From a checkpoint of a small mixture-of-experts model trained on Wikipedia.
Size: 13 layers, width 160, 12M parameters.
Training: a variant of SOAP for the experts, 253M tokens, 7715 steps.
Below are experts of layer 7 (counted from 0) of a mixture-of-experts language model. Rows are named router (the router's row for the expert), down (a neuron's output weights, with its number) and show model dimensions 0-159. Each number is 128 + 24 x the weight over its row's rms, rounded and kept within 0 to 255.
After each expert's rows: a language model's description of what the expert responds to. This comes from a sample of Wikipedia text that the model never trained on.

# expert 18
router [ 93 130 107 124 159 146 131  93 107 116 167 124 168 106 146 135 106 139 143 115 125 137 163 126  88 119 140 122 198 133 106 109 167 117 139 169 152 105 108 130 144 146 144  96 166 148 120 130 160 152 164  94 162 140 110 113  99 101 151  83 144 140  79 136 146 138 157 102 131 131 118 134 102 115 144 120 150 106  98  98 141 145 178 147 132 117  89 111 131 112 171 118 147 106 110 113 141 108 135  90 124 130 144 162  99 135 125 107 131 127 118 121 117 131 120 124 110 109 132 129 148 141 192 123 143  87 144 127 134 121 132 169 129 191 108 166  99 131 162 126  97 171 140 110 172  94 109  94 114  91  99 101 112 127 106 106 133 146 108 168]
down0 [144 123 150 133 112 106 165 191 139 129 113 125 144 128 135  97 113 148 110 183  80 116  97 124 128 114 123 141 155  83 152 145  98 130 125 135 155 152 139 110 121 135 156 125 119 130  85 164 124 156 145 151 103 173 142 113 127 113 126  97 106 113 159 154  97 168 119 120 116 135 148 117 143 165 123  72 147 147 137 108 175  93 127 132 177 114  68 137 107 106 119 128 143 129 104 105  69 173 103 124 125 138  97 137 146 130 132 134 114 116 119  94 123 135  94 112 107 135 146 114 123 155 105  71 118 113 142 162 186 118 149 181 129 139 113 119 141 104 115  90 164 136 129 120 160  87 135 119 140 124 143 102 101 147 148 145 128 123 106 156]
It responds to: Word beginnings awaiting suffixes like -ed, -ing, -er (shed-din-g, Van-co-uver), plus in, from, using, Coordinates.

# expert 4
router [172 114 143 130 115 101 177 108 156 122  98  95 117  66 154 106 114 108 137  60 120 115 164 106 131 114 164 154 148 140 155 136 132 124 156 138 125 137 103 131 139  95  77 127 132 152 164 118 127 117  87 128 150 196  93 114 120 164 118  89  73 102 127 121 126 133 135 117 130 143  91 142 101 199 153 145 123 113 123 100 107 121 139  95 126 111 117  91  98 116 128 165 160  99 117 117 133 113 144 105 137 150 140 106 124 122 125 130 148 142 126 137 122 131 152 137 144 118 116 128 151 130 128 134 104 111 133 120 167 133 148 129 170 108 171 167 104 104 144  79 105 132 150 152 141 148 104 184 156 167 152 124 135 137 158 121 142 122 133 139]
down0 [147 161 128 107 116 115 149 161 192  99 114  97 126 147 126 120 127 153 139 143 118 142 158 114 151 129  59 140 123 180 132 126 133 144 135 119 157 102 157 148 124 140 158 107 139 112 117 142 110 123 111  97 124 108 132 126 124 101 102 142 110  93 129 159 141 135  86 147  79 133 121 109 149 157 135 157 179 130 160 148 126 100 100 117  87 129 164 133 119 134 102 113 111 129 126 152 134 126 122 107 107 130 161  89 122 186 160 146 162 139  70 120 110 158 164  71  88 110 123 102 133 126 152 114 116 114 183 108 155 113 103 139 101 137 107 148 134 110 176 156 104 161 126  93 133 124  78 134 125 147 120 153 123 138 103 113 119 127 157 151]
It responds to: Periods, commas, quotes, paragraph breaks and closing parentheses ending phrases, plus word-final pieces like -ley, -ville, -ez, and heading equals signs.

# expert 26
router [144 111 124 133 136 122 119 110 122 133 127 110 156 126 121 101  93 199 108 122 163 120  69 164 147 129 148 167 146 148 104 140 123 143  98 118 144 121 152 169 117 112  71  75 167 116 126 149 128 140 147 122 125 197 167 144 162 143 144 110 139 150 132 123 172 129 109 122 137 114 130 122 141 102 111 139  95 166 150 102 182 143 117 149 130 111 185 106 162 125 128 110 115 108 116 102  82 144 130 108 135 119 120 136 125 151 149 155 104 119 130 142 139  89 130 102 139 157  99 120 108  72 143 190 129 122  98 143  84 140 113 154 125 139 130 141 134 131 114 152 100 125 152 138 136 134 151 107 105 126 120  64 141 171 129 117 138 117 127 122]
down0 [141 192 122 142 142 135 126 153 119 132 130 113 161 153 143 142 157 108 150 133 106 123 113 132 129 109 116 137 129  98 100 140  64 180 116 153 121 124 115 112 136  98  98 107 182 122 146 122  89  78 111 139 140 181 142 144 102 142 156 139 114 112 135 189 109 138 142 129 110 147 156 101 143 161  96 130  81 114 113 149 142 102 123 111 129 111 151  97  99 113  86 158 133 174 123 165 145 111 145  83 114 156 110  83 177 142 143 147 124 124 110 139 110 110 135  94 120  96 117 137 159 147 141  98 160 142 156 146 133 131 123 146 112 137  98 119 105 183 111 142 116 111 110 126 101 109  80 130 122 149 132 113 136  97 113 122 118 171 168 147]
It responds to: Commas and and in lists or coordinated phrases, plus subject pronouns he, she, his starting clauses in biographies.

# expert 5
router [115 101 149 125 166 166 121 134 129 160 125 192 169 163 106 164 123 136 145  97 121 106  90 140 142 162 151 130 151 159  95 127 130 113 137 107 123 125 105 112 109  80 119 116 111 125 124 121 128 139  93 118 118 119 170 174 119 189 106 141 135  91 131 152 106 115 133 127 133 120 154 113 172 182  98 104  69 178 134 147 115 164 137 125 110 150 120 120  80 154 131 146 150 115 137 137 179 158  87  64 141 152 125 147 110 106 105 152  94 109 113 189 121 118 136 162 125 139 160 128 143 108  97 121 107 110 159 118 106 129 142 134 132 108 133 118 123 133 124 133 136 147 109 135 105 102 155 139 122 124  96 118 142  97 156 120 158 126 140 119]
down0 [150 131 142  88 134 108  69 120 176 119 124 137 108  93  81 126  95 135 106 140 112 163 111 121 135 107 171 143 137  95 127 161 163 123 124 153 120 122 128 139 114 153 113 122 135 141 169 122  99 157 116  91 141  99 112 104 119 125 113 137 142 137 151 116 155 139 156 140  94 158 140 110 133 149  75 115 130 178 154 151 136 143 136 112 137 142  95  98 136 144 155 121  79 168 133 158 123  98 166  52 104 139 126 126 135 131 155 111 160  80 146 110 107 131 136 161 117 109 130 146 145 122 123 122 103 107 127 108 136 146 122 104 133 140 163 156 119 132 103 112 112 196 118 122  86 133 171 141  95 132 137 111 178 127 171 104 150 118 118  95]
It responds to: Periods, closing quotes and paragraph breaks ending sentences, heading equals signs, and sentence-opening words like In, On, According, However.

# expert 7
router [158 127 105  76 144  77 133 105 146  78  88 114 137  83 173 142 130 124 114 131 133 126  99 105 131 132 141 159 131 151 132 140 156  74 127 131 113 113 110  89 155 122 152 161 128 139 124  92 121 130 126  83 154 157  97 123 114 118 147 113 130 121 143 129 150 139 117 149 159 120  74 115 121  88 128 140 158 104 119  95  94 131 125 140 139 124 157 111 113 129 131 156 127 135 132  74 102  82 139 126 147 128 139 181 137 142 147 113 129 132 152 106 169 144 165 119 125 126  93 139 160 133 125 122 181  96 116 109 129 123 112 124 132 141 109 189  95 146 131 130  87 127 154 127 156 131 119 137 203 167 143 125 130 152 110 149 127 116  72 152]
down0 [142 111 118  72 127  90 122 123 103 162 152  99 121 128 148 114 111 122 130  87 118 144 113 160 164  92  99 120 166 118 143 129 132 123  88 124 135 137 151 129 108 132  34 141 159 148 172 117 161 117 151 165 161 124  92 143 113 127 158 125 131 144 129 124 123 113 156 182 157 104 125 141 118 167  93 107  92 138  66 162 144 119 134 125 134 114 136 142 107 165 141 108 128 120 147 151 151  91 145  92 152 121 120 163 130  91 112 132 147 140 130 133 112 124 108 127 142 160 135 105 143 133 120 133 154  92 110 112 121  91  88 150 149 126 136 103 133 139 109 110 117 138 105 142 120 124 193 154 131 176 144 117 116 114  94 124 167 171 106 130]
It responds to: Middle and final pieces of proper names and words, such as -gers, -ker, -ley, -ville, -ham, plus first names like James, Robert.

# expert 12
router [109 107 162 126 133 156 119  85 132  66 129 136 133 165 128 142  98 130 153 118 133 111  87 122 140 111 117 117  94 125 108 150 119  98  89 167 139 159  91 114 125  93 101 100 159  86 162 149 160  95 137 136 155 148  90 134 122 112 140  93 101 141 181 143 167 132 111 113 126 133 145 128 122 147 150 135 159 136  94 124 159 110 160 136 107  89 111 112 142 139 127 109 130 136 138 161  98  63 168 166 126 130 123 136 110 127 100 120 147 121 120 129 174 101 138 116 145 144 156 102 128 206 183 143 154 107 129 137 139 101 122 126 166 163 113 129 121 128 149 118 141 136 120 122 157 132 111 100 158 110 128 130 141 156 117 177 105 164 128 110]
down0 [143 105 105 120 110 133 121 133 120 137 135 121 120 133 149  89 137  89 134 132 169 147 134 153 109 140 173 118 139 140 139 107 116  80 127 127 125 130 125  98 177 120 167 113 146 126 126 120 133 118 154 150 131  92 124 125 111 121 183 170 132 176 129  91  83 154 142 148  93 106 111 199 109 155 146 130 148 115 120 142 108 107 114 155 105 126 199  71 118 101 105  74 120 120 106 111 160 125 143 140 144 142 150 131 117 146  95 155 144 102 132  82 151 134 149 116  84 120 122 114 160  92  91 140 149 136 146 113 151  97 190 161 117 149 121 157 125 117 134 124 112 129 164 126  95 138 105 138 106 123 139 126 105 164 150 113  93 129 101 139]
It responds to: Pipes and opening brackets in tables and lists, plus the and The before nouns, and mid-word pieces like bra-ver-y.

# expert 14
router [139 125 100 149 145 132 136  96 123 116 136 130 142  94 115  77  98 163 113 114 115 118 125 129 109 128 148 114 164  94 101 101 187 174 116 125 162 115 139 147 144 154 132 115 134 149 131 143 136 171 134  77 113 146 104 127 151 110 177 150 173 113 101 131 146 129 137 131 126 114  63 152 154 148 113 141 133 135 101 119  94 100 129 117 141  98  96 132 158  95 130 165 113 124 131  98 153 146 145  95 109  84 183 151 131 146 113 164 115 124 173 140  83 120 126 116 125 113 156 128 129 110 132 148 134 154  93  82 107 137 158 184  99 154 134 141  82 104 118 180 124 122 127 136 108 119 119  90 133 140 134  93 118 180 118 118 119 144 118 122]
down0 [108 146 131 156 106 123 143 113 107  90 148 149 147  94  92 129 118 113 108  88 136 165 111 154 141 152 158 136 133 152 129 110 109 133 115 158 117 131 132 123 120 168  95 103 102 111 137 119 121  81 135 143 127 101 113 109 141 158  74 103 103 177  90  70 142 167 167 142 145  72 116 145 145  87  80 162 107 138 138 130 145 136 122 107 127 133 159 110 114 120 119 149 171 184 125  97 148  99 135 144 108 124 135 121 120 161 117 163 143 123 108 133  92 130 145 161 182 158 134 145 148 142 128 170 139 122 141 181 125 100 156 132 137 107 142 110 157 121 112 143  83 113 132 127  87 164  96 167 134 139 140 113 130 100 115 111 115  99 124 125]
It responds to: Table separator hyphens and pipes, opening brackets, possessive apostrophes, and mid-word pieces completing words like Pres|idency, imp|air|ing.

# expert 9
router [157 135  90  92  93 106 117 110 141  97 132 116  92 121 134 131 141 120 171 123  88 153 166 130 136 167  98  83 105 103 118 127 128 146 133 149 136 134 148 104 115 124 147 137 110 101 173 116 157 126 139 129 163 120 104 149 158 118 143  98 116 141 158 125 107 111 159 100 154 102 150 128 117 122 128  98 159 107 109 169 137 111 122 162 119 142 118 128 165 148 120  91  98 133 100 112 102 112 155 137 120 108 102 114 182 114 118 126 148 140 135 167 145  97  69 158 138  91 156 140 128 181 129 133 121 131  84 121 146 104  93  95 134 124  89 132 138 128 101 126 174 138 107 122 172 138 139 138 113 128 109 117 187 150 113 166  90 112 178 164]
down0 [155 142 139 119 140 123 156 105 158 102 118 117  99 123  80 127  70 134 135 166  86 120 104 138 136 143 112  98 116  78 145  96 107 146 127 117 103 103 162 141 120 154  96 162 117 140 173 121 131  99 143 134 109 135 141 166 120 108 120 153 136 119 166 105 136 131 129 138 115 115 119  82 124 158 161 117 117 131 139 125 129 157 137  81 147 152 117 171 127 102 157 117 160 173 145 128 159 116 114 132 116  60 105 101 150  95 149 116 119 132 104 177 168 146  60 144 131 119 111 125 140 157 127 156 102 113 173 157 133 129 126 120 134 104 111 182  94 150 127 162 179 129 137 119 116  89 145 136 131 150  90 121 147 120 120 103 128 149 122 142]
It responds to: Pipes, line breaks, dashes, colons, parentheses and coordinate symbols (°, ″) in tables, infoboxes, lists and coordinates.

# expert 8
router [135 114 145 127 111 111 130 176 129 129 134 115 123 142 135 149 141  81 115 114 116 137 208 121 141 155 100 113 161 147 157 114 126 149 171 145  80 128 136 134 133 172 130 143  88  59 116  80 150 123 167 126 155  66  96  96 137 117 144 112 100 106 129 145 103 146 125 130 152  81 119 111 123 106 162 154 155 116 127 119 133  90 103 114 159 166 154 121 110 159 109  91 137 134  89 165 103 106 135 131 120 138 111 151 149 134 120 128 131 128  96 147 137 102 103 152 122 133 142 114  82 118 110 131 130 153 170 133 139 132 112 111 117 111 148 139 102 105 134 137 144  93  93  99 138 106 139 149 149 145 106 137 115  85 143 178 134 148 159 169]
down0 [141 116 123  97 105 104 138 100 161 138  97 107 119 174 114 156 106 102  80 151  99 108 137 109 125 132 125 136 134 104 112 144 108 103 156 128 117 126 110 112 166 120 117 152 142 131 123  94 114 162 168 130 172 173 107  77 149 133 142 135 154 128 170 137 167 116 165 128 124 156 138  92 133 118 126 159 127  84 150 146 116 146 187 123 138  96 131 130 104  83 127 129 106 123 111 151 128 143 143 153  84 124 153 130 186 137 171 145 124 154 125 103 134  77 133 170 125 101 110 139 124 138 127  99 101 109  86 146 187 114 126 161 109 115 114 117 116  96 119 132 149 101 115 138 121 134 150 116 157 182 160 157 107 107 131 133  89  94 119 149]
It responds to: Articles a, an, the before nouns, and colons after infobox field labels such as Children:, Unit:, Education:.

# expert 29
router [ 94 119 108  82 129 133 121 111 110 117 151 108 132 103 149 130  90 151 162 158 130 172 113  86 130  98 133 159 148 158 150 132 126 130  98 137 137  90 120 118 174 134  97 160 177 136 108 135 136 126 125 126 152 182 172 128 140  91 168 146 141 124 109  98 144 148 167 143 167 114 108 153  94 121 136  78 167 120 103 142 131  62 146 117 145  93 130  93 117  94 109 115 169 154  62 133 105 122 158 152 137  94 154 112 128 120 176 119 127 122 116 132 107  87 130 105 126 133 149 145 157 129 169 143 127 169  90 102 134  98 123 129 133 110 108 110 133 139 109 129 137 131 130 143  99 143 113 119 111 122 172  94 119 108 124 135 116 133 134 164]
down0 [160  94 118 136 164  94 159 127 123 129  97 146 131 144 137 116 136 115 134 153 136 139 154 165 107 116  91 163 136 163 108 143 116 132 157 126 166  92 163 139 105 145 126  99 134 155 120 104 106 213 111  93 135 103 146 147 144 102 136  81 161  89  88 150  81 119  79 114 119 141 132 105 138 110 148 142 133 123 143 162 123 168 118 154 117 133 149  66 116 122 140 154 115 122 123 143 114 115 112 165 102 142 141 131 144 199 126 116 117 139 136 112 119 153 134 143 157 152 152  65 154 107 121 129 126 138 114 129 110 174  81 127  95 109 152 127 140 122 166 112 118  81 130 122 114 109 118 110 144 109 129 118  92 120 128 108 137 120 150 155]
It responds to: Capitalized first pieces and continuations of place and personal names, such as Mount Is|a, Al-|Ghamdi, Brand|lewood.

# expert 27
router [ 71 138 132 104 106 148 117 166 128  93  98 118 167 146 131 121 135 164 112 154 153 124 118 120 146 130 105 160 144 154 150 101 122 112 103 139 110 132 132 179 101 125 158 140 155 131  77 118 113 158 159 138 123 132 142 130  85 119 123 155 145 152 112  94 140 110 136 108 101 114  98 126 100 116  92  71 168 118 120 152 141 156 105 126 111  95 179 123 146 125 158 161 139 114  96 141 103 125 114  98 177 104 143 140 106 105 131 152 170 138 117  79  69 147 144 163 118 165 133 126 120 104 136 149  93 145 161 131 135 132 144 168 122 151 171  95 141 155 126 127 158 110 138 115 104 141  94 112 114 119 117 119 115  67 140 111 156 112 147 109]
down0 [124 153 136 113 128 156 103 121 150 110 188 122 138 138 107 119 140 105 145  86 106 119 154 131 144 108 141 152 103 110 125  83 127 170  95 139 143  82 125 109 184 130 161 148 140 173 185 150 108 116  93 115 108 129 113  77 185  95 125 108 154 122 127  96 134 130 133 128 112  75 135  72 120 127 123 114 159 148 121 190  99 106  93 151 112 119 148 119 134 130 142  82 139 129 134 111 131 111 124  88 137 130 131 107 142 124 151 158 105 138  91 121 128 117 141 125 167 144 170 108 163 149  83 158 138 129 125 128 133 156 166 177 129 114 127 104  88  90 142 142 116 155  98 105 111 104 140 122 159 130 153 137 120 132 143 131 139 148 115 123]
It responds to: Opening pieces of words like ins-ec-ure, en-emi-es, Br-yant, plus pronouns He, his, them and of, and.

# expert 20
router [158 161 103  87 124 125 144 141 156 112 129 132  86 139 121 109 132 128 109 158 126 131  86 135 110 133 107 107  94 136 128 114  68 126 134  64 124 120 115 124 112 132 107 167  76 171 131 132 100 139 155 144  91 128 177  82 176 133  98 155 129 154 133 147 159 138  88 135 136 120 135  92 115 131 122 149 137 143 165  84 129 139 108  98 125 170 151 129  92 124 130 148 101 142 139 162 132 150 160 160 162 111  90 134  96 156 113  91 132 104 139 109 139 187 121 114 115 141 123 112 101 125  93 103 137 125 113 157 121 155 134  85 126 164 117 123 135 116 168 130 132  96 125 139  95 166 127 128  89 132 157 146 151 126 143 138 129 155 115  82]
down0 [167 137 116  77 139 184 112 102 125 120 117  95  92  96 139  95 151 154 125 156 174 152 163  90 123 127 125 135 129 152 126 132 115 126 117 122  88 113 105  93 104 164 148 191 110 156 150 116 139 118 103 120 112 122 115 104 146 154 143  93 123 133 123 111 136 121 139 183 125 144 137 153 130 120 160 110 112 114 122 138 133 151 114 148 145 119 121 107 131 106 143 186 101 155 148 115 116 108 133 155 134 100 114 150 118 136 122 146  94 111 172 123 168 159 128 112 144 138 128 147  63 122 142 146 124 180 156 159 152 115 106 111 110  99  88 141  78 126 154 115  93 129 164 149 128  82 123 124 181 124 127 101 111 119 103 123 121  84 112 151]
It responds to: Prepositions and determiners such as of, with, during, between, to, plus words like first, two, three inside running prose.

# expert 22
router [ 86 127 167 165 127  94 125  71 144 107 159 131 126 127 117 145 125 139 151 180 123 174 105 138 132 114 155 145 154 156 171 130 157 113 108 155 153  85 132  89 165 151 117 100 168 156 144 119 138 123 130  93 146 166 152 161 124  87 188 119 135  91 106  99 133 114 143 124 160 106 106 131 119 134 136 133 161 108 100  75 118 135 162 136 130 110 125 113 121  79 122 119 181 112 126 125 119 116 144 151 112 135 161 141 133 149 112 126 166 113 113 102 113 118 140 113 142 104 152 121 132  89 149 179 115 123 102 122 134 125 164 144 123 123 139 131 109 117  87 109 111 121 135 150 133 143 114 127 151  96 104  99  82 166 132  75 117 124 138 167]
down0 [115 150  91  93  84 108  99 125  76 138 119 137 121 121 132  85 122 128 111  96 110 139  74 139  92 156 135 119 106  82 148 118 163 129 181 102 158 123 156 129 154  94 151 116 111 155 125 113 117 134 132 133  85 117 127 153 108 119 103 135  98  66 123  80 157 137 143 135 135 173 104 131 129 164 158 150  92 117 144 114 110 104 126  95 100 145 115 140 156 142 189 151 145  93 125 116 156 157 110 112 179 139 169 139 154 156 141 121 119 115  93 137 126 106 146 143 114  76 117 147 130 143 126 142 158 125 128 137 128 151 130 153 140 160 157 143 109 168 145 109 145 137 165 129 141 167 117 116 127 117 163 121 128 118 123 144 172 105 153 109]
It responds to: Year numbers like 2007, 2010 in ranges, scores, and syllables inside foreign names and words, such as ja, du, Gal, -ford.

# expert 2
router [ 90 123 102 122 166 160 110 116 123 157 151 137 137 160 114 113  71 165 145 159 115 153 126 115 139 145 158 114 130 114 161 118  84 138 121 149 171  70 123 141 154 114 136  88 177 121 126  92 111 120 131 101 142 144 141 146  94 110 143 141 154 113  95 157 168 122 158 127 118 105 157 142 153  99 111 131 115 134  81 117 129 124 143 142 145  96 145 109 140  94 142 109 179 118 133 112 136 143 146 128 129 121 151 153 129 142 120 155 140 166 119 144 155 111  94 142 110 136 191  85 136 103 151 113 114  90  99 158 122 107 150 167 134 162  81 160 125 159 111 127 105  87 156 154 114 147  92  95 130  90  92 141 128 106 126 116 117 156 119 144]
down0 [168 112 133 129 148 136 164 118 121 102 119 128 119  96 158 138 150 166 109 121  89 133 158 142  93  99 101  97 120 152 104 106  61 133 117 134 118 136 185 147 103 112 137 120 165 177 105 133 104  92 100 113 147 159 115 124 117 126 109 161 117 149 155 126 131 139 153 156 123 115  96 144  93 179  70  87 137 161  80 116 130 144 124 146  91 123 187 143 108 105  98 137  86 142 130 117 125 123 143 146  99 135 136 117 133  90 141 127 127 156  80 122 114 157 117 126 163 142 130  96  81 158 111 126 158 137 159 140 109 135 145 162 127  78 129 142 149 134 153 143 111 125 159 126 142 157 126 123 131 129 141 151 118  96 103 150 102 165 137 126]
It responds to: Sentence-final periods, line breaks, table pipes and equals signs, plus opening pieces of split words like inter|se|ction, un|ivers|ities.

# expert 0
router [122 119 122 140 122 151 143  92 101 134 123 162 143 176 152 106 147 137 131 123 111 134 137 121 143 107 118 149 120 149  87 125 155 134 144 111  97 118 124  98  82 111 165 140  98  98 138 147 106 159 124 100 148  81 111 102  91 100 151 138 142 150 155 135  98 135  67 115 141 105 116 119 141 164 127 114 133 139 139 149 158 152 159 115  97 132 109 144 129 124 144 150 168 145 152 154  94 130 104 144 176 130 130  93 160 122 118 142 122 125  92 153 122 118 162 158  70 162 128 135 111 163  35  99 117 124 142 155 131 159 160 129 163 102  86 125  98 125 111 117 176 159 121 126 127 100 137 125 117 112 144 119 116 176 137 118 165 113 116 110]
down0 [135 151 118 136 102  84 121 108 162  88 141 120 112 132 154 101 135 127 137 156  93 137 146 121 132 160 135 160  94 143 119  97  97 115 115  96 148 152 145 116 137 147 108 151 133 144 129 122 123 126 139 124 110 111 148 163 168 113 161 106 121  85  84 108 137  67 121 140 124 155 135 140 121 170 115 111 113 133  91  98 125 152  99 151 140 129 136  82 115 153 147 110 112 130 175 162 155 146 153 150  99 139 149  97 132 125 176 134 117 143 126 123 117 128 144  88 133 140 115 106 103 115 116 141  85 140 122 177 109  87 179 116 145 161 123 136 152 113 180 125  75 140  88 127 136 157 130 140 151  73 106 122 101 101 150 144 141 123 126 195]
It responds to: Section-opening words and list or table separators such as In, On, See, pipes, dashes, and plural -s endings.

# expert 21
router [120  93 144 100 117 104 120 120 128 131 164 121 129  86 124 120 161 103 113  85  94 106 168 160  71 102 133 121 166 116 171 127 135 115 121 112 151 148 150 138 173 137 116 142 122 138 104 153 135 131 103 137 155  89 101 124 108 128 142  70 122 152 106 122 136 168 114 127 109 184 113 178 103 149 154 169 163 116 131 140  88 100 106 122 126 150  50 128 143 148 104 127 115 116 121 110 168 155 143 131 116 139 137 172 128 122 151 134  96 122 141 125 130 162 118 117 163 125 143 156  81  97 144  95 134 133 179 104 139 127 138 132 135 131 134  97 141 151 105 106 133 120 144  79 128  94 114  86 117 117 126 166 129 116 137 148 155 107 107 150]
down0 [163 119 124 111 135  93 172  62 122 137  91 130 160  99 189 148 193 163 118 146 132 142 107  72 115 122 115 139 121 158 132 174 134 118 123 114 130 140 127 110 121 131 134 129  99 172 128 161 105 150 131 109 178 120 150  95 122 122 126 131 166 143 136 130 130 147 106  89 123 153 132  93 118 146 138 161 129 136 148 139 158 181 140 106 106 145 109  43 116 132 103 121 168 128 161  93 122 123  63 138 162 101  99 124 137 125 133 117 144 141 110  93 134  96 118 120 150 134 141 102 153 130 122 140 118 114  95 136 100 133 143 133 150  95 101 131 109 106 117 181  95 104 154 131 124 124  98 145 137 130 130 115 135 133 117 124 128 128 129 162]
It responds to: Inner syllables of long words (sat-iri-zed, Sur-ger-y, utter-ly) and function words like it, was, is, also, been, which.

# expert 3
router [ 83 115 135 156 129 147 120 118 127 141 179 138 121 132  73 132 123 148 148 104 121 103 103 134 116 165 119 126 169 139 155 114 150 133 108 181 158 135 115 138 139  97  78 138 126 121 115 160 178 118 148 142 122 125 163 162 116 138 138 156 150  66 109 123 118 112 143 105 130 131 110 135 156 160 149 149  98 155 103 128 118 135 160 119 124 179 106 101 131  94 118 113 166 124 127 147 161 138 126 129  96 141 153 135 108 106 142 119 109  84 132 137 105 115 153 114 130 107 168 106 103 160 177 162 103 125 112 143 116  81 112 155 115 130 165 130 136 148 104 162 142 180 113 149 125 106 183  80  93 129 107 107 156 110 107  92 106 144 115 140]
down0 [128 109  88 134 104  77 116 120  97 112 163  93 175 136 150 159 138 168 113 113 135 175 127 135  98 105 132 126 115 119 157 144  91 122 110 157 153 116 115 147 122  93 109 146 169 113 105 153 137 101  89 123 168 133 139 122  97 123 149 102 154  99 129 168  91 134 160 141  99 100  92 146 161 106 142 110 141 118 138 114 117 129 149 130 101 131 110 143 138 112 108 137 115  94 110 103 100 104  82 130 115 153 135 166  79 124 144 142 153  88 178 128  90 151 142  91 129 146 116 100 144 136 167 133 107 151 161 118 133 177 135 129 127 114 125 129 122 134 123 181 114 140 145 171 112 127 151 189 134 156 145 178 111 116 116  99 139 123 108 115]
It responds to: Periods, paragraph breaks before == headings, and sentence openers like In, However, According, plus football position codes MF, DF.

# expert 6
router [108 115 141 137 151 172  98 151 102 142 120 175 138 207 112 130 120 135 117 134 122  91  92 100 136 150 105 110 128 107  83 134 129 134 117 115 140  98 111 103 115 108 139  87 170 134 145  90 110 101  95 137 122 104 116 109 115 153 111 140 104 116 149 128 148 109 145 131 123 149 162  97 172 135 140  95  81 141 108 134 106 181 152 133 156 127 164 142 111 120 135 108 110 135 178 121 148 123 142 174 116 164 119 122 113 137 136 177 102  98 136 137 164 122 174 122 136 152 148 123 156 100 132 111 117  47 135 111 128 142 113 128  78 157 151 156 135  90 117 112 133 162 129 111 117 110 147 134  75 123 133 112 123 104 127 154 154 120 131 129]
down0 [111 102  91 147 172 150 110 128 147 121 139 165 115 118 130 129 154 141 120 148 175 151 122 126 130 102 143 151 136 138 120 141 132  88 125 111 122 147 128 136 162 130 115 132 141 127 140 150 119 107 138 129 138 113 127  82 112 123 166 153 161 149 118  75  78 137 154 135 178 141 132 107  97 114  96 114 171 134 101 109 113 152 108 121 162 113 137 121 123  75 107 122  98  96 154 110 137  94 199 165 115  91 145 184 112 141  99 119 121 147 122 115 157 123 111 131 144 164 111 105 126 144 136 118 116 119  69 118 130 105 110 173 144 101 123 108 118 186 150 111 157 137 148  96 144 160 106 114 143  80 154 145  80 145 110 126 157 101 142 119]
It responds to: Table cells after pipes like W, D, L, football positions MF/DF/FW, and inner word pieces such as bo-ul-der, Dis-ruption.

# expert 10
router [ 78 115 169  98 125 133 120  69 162 122 121 125 122 156 131 140  87 132 129 143 105 122 157 114 111 111 144 115 146 189 139 147 110  60  98 167 122 108 132 135 123 133 114 134 151 169 144 143 147  77 147 119 150 135 125 122  99  93 137 123 155 130  91 184 164 119 162 104 127 140 163 112 132 130 128  98 141 118  75 105 155 168 175 125 112 105 115 132 156 111 148 139 145 162 133 122 145  68 179 163 113  91 145 114 123 106 125 128 137 117 124  91 138 106 133 140 151 116 111 108 142 118 128 114 111 110  89 129 164 108 120 183 158 131 135 154 139 154 137 102 144 147 126 151 164 111 150 100 117 101 110 111 129 133 131 104  92 141 120 131]
down0 [125 127 134  67 108 144 205 106 112 152 138 128 120  64 105 128 177 122 166 130 124 119 140 114 106 158 141 132  90 175 174 139 132 192 155 112 140 118 140 101 135 150 103 157 114 141 118 136 108 149 120 112 119 110 106 139 140 134  83 105 178 150 155 163 100 123 109 142 137 161 128 104 141 151 130 124 102 127 101 155 137 137 144 150 143 136 161 132  94 134 153  96 139 117  97  98 119 111 145 155 136 106 132 159 147 108 112 170 103 103 139  91 104 148 107 114 104 124 163 110 107 102 108 174 144  83 108 144 155 120 120 143 123 111 143 103 104 103 138 135 141  99 116 138 151 143 142  89 151 118 132 176 114 123 146 112 144 130 151  87]
It responds to: Table pipe separators, double spaces and line breaks in wikitables, plus mid-word pieces of long words like -ti-, -lis-, -iot-.

# expert 25
router [124 135 160 174  92  93 130 161 109 126 104 108 164 134 138 111 103 137 101  92 132 124 107 151 144 124 117 163 134 141 142  92 143 114 124 132  77 158 169 155  96 170 168 120 105 126 153 111  95 133 142 134 111 128  98 119 120 145 120 148 104 155 129 105 131 119 121 140 101 135 125  96 123 108  98 134 112 101 150 131 119 172 103 101 105 124 168 125 120 134 151 152 168 131 151 147 145 106 100 105 168  82 129 154  88  98 116  76  83 159 159 112  84 124 131 147 142 152  98 131 122 106 117 146 109 133 140 145 103  96 151 143 133 122 126  82 179 180 131 149 135 130 106 151 155 137 162 146 176  99 121 105  99 115 145 110 141  82 145 121]
down0 [113 106  97 116 118 124  93 104 119 157 137  97 124 112 100 146 103 142  93 123 147 129 146 128 131 132 138 123 134 120 143  82  90 115 135 148 125 146  80 149 146 164 113  87 153 156 159 128 152 138  99 104 105 174 102 104 104 146 140 149 114 183 132 132 110 106 146 134 163 115 125 120  72 143  97 147 131 119  94 113 156 151 145  90 122 109 132 126 160 162 148 133 109 168 117 156 125 104 100 124 136 140 112 137 112  87 156 184 101 137 160 103 134 126 160 128 184 126 137 153 161 139 120 125 118  98 129  78 148  85 143 151 135 105 117 142 104 170 113  83 118 132 201 138  98 116 141 132 147 154 145 167 128 150 103 105 131 143 150 127]
It responds to: Nouns ending a phrase before and, of or a period, such as game, team, club, system, them, and word-final pieces like -ing, -us.

# expert 17
router [105  58 145 133 124 113 133 112 148 118 171  94  98 100 130 143 197  89 109  95 124  99 119 116 104  77 107 143  96 118 118  95 131  99 165 133 148 159 153 116 115 115 142 150 123 140 149 138 146 142  97 116 157 120 122  96  91 132 135 110 149 146 112 156 114 157 114 145 132 160 102 176 133 160 115 154 144 127 125 153  92  90  81 129 142 126  81 140 134 112 127 107 123 127 139 130 132 154 107  87  91 154 131 172 142 129 128 123 152 117 153 131 113 185 134 131 158 163 139 162 112 131 162  87 154 159 132 118 165 138 150 119 147  78 126 100 127 110 128 147 122  95 169 127  98 128 121 123 125 132 118 150 139 169 154 111 118  90 121 111]
down0 [154 122 124  74 138 159 123 146  77 130 114  99 135 137 121  85 106 119 172 104 152 133 171 137  87 156  79 141 166  91 149 113 137  97 124 147 152 143 141 146  74  95 142 118 146 120 121 124 131  42  97 120  92 143 130 112 127 138 150 144 132 120 119  91 110 129 143 162 147 127 160 103 150 120 154  95 132 107  98 155 118 117 146 125 142 122 138 141 144 122 118 117 137 116 122 160 159 104 121 100  72 129 148 155 106 169 107 145 127 132  91 128 103 128 169 155 110 155 134 115 128 145 101 157 167 124 129 146 101 119 162 182 154 166 139 105 138 127 127 168 112 125  78 152 111 119 114 118 144 161 148 144 145 114 115 122 114 146 101 138]
It responds to: Auxiliary and linking verbs was, is, are, been, became, plus final pieces of words like sat|iri|zed, Sever|al, Cons|ume|r.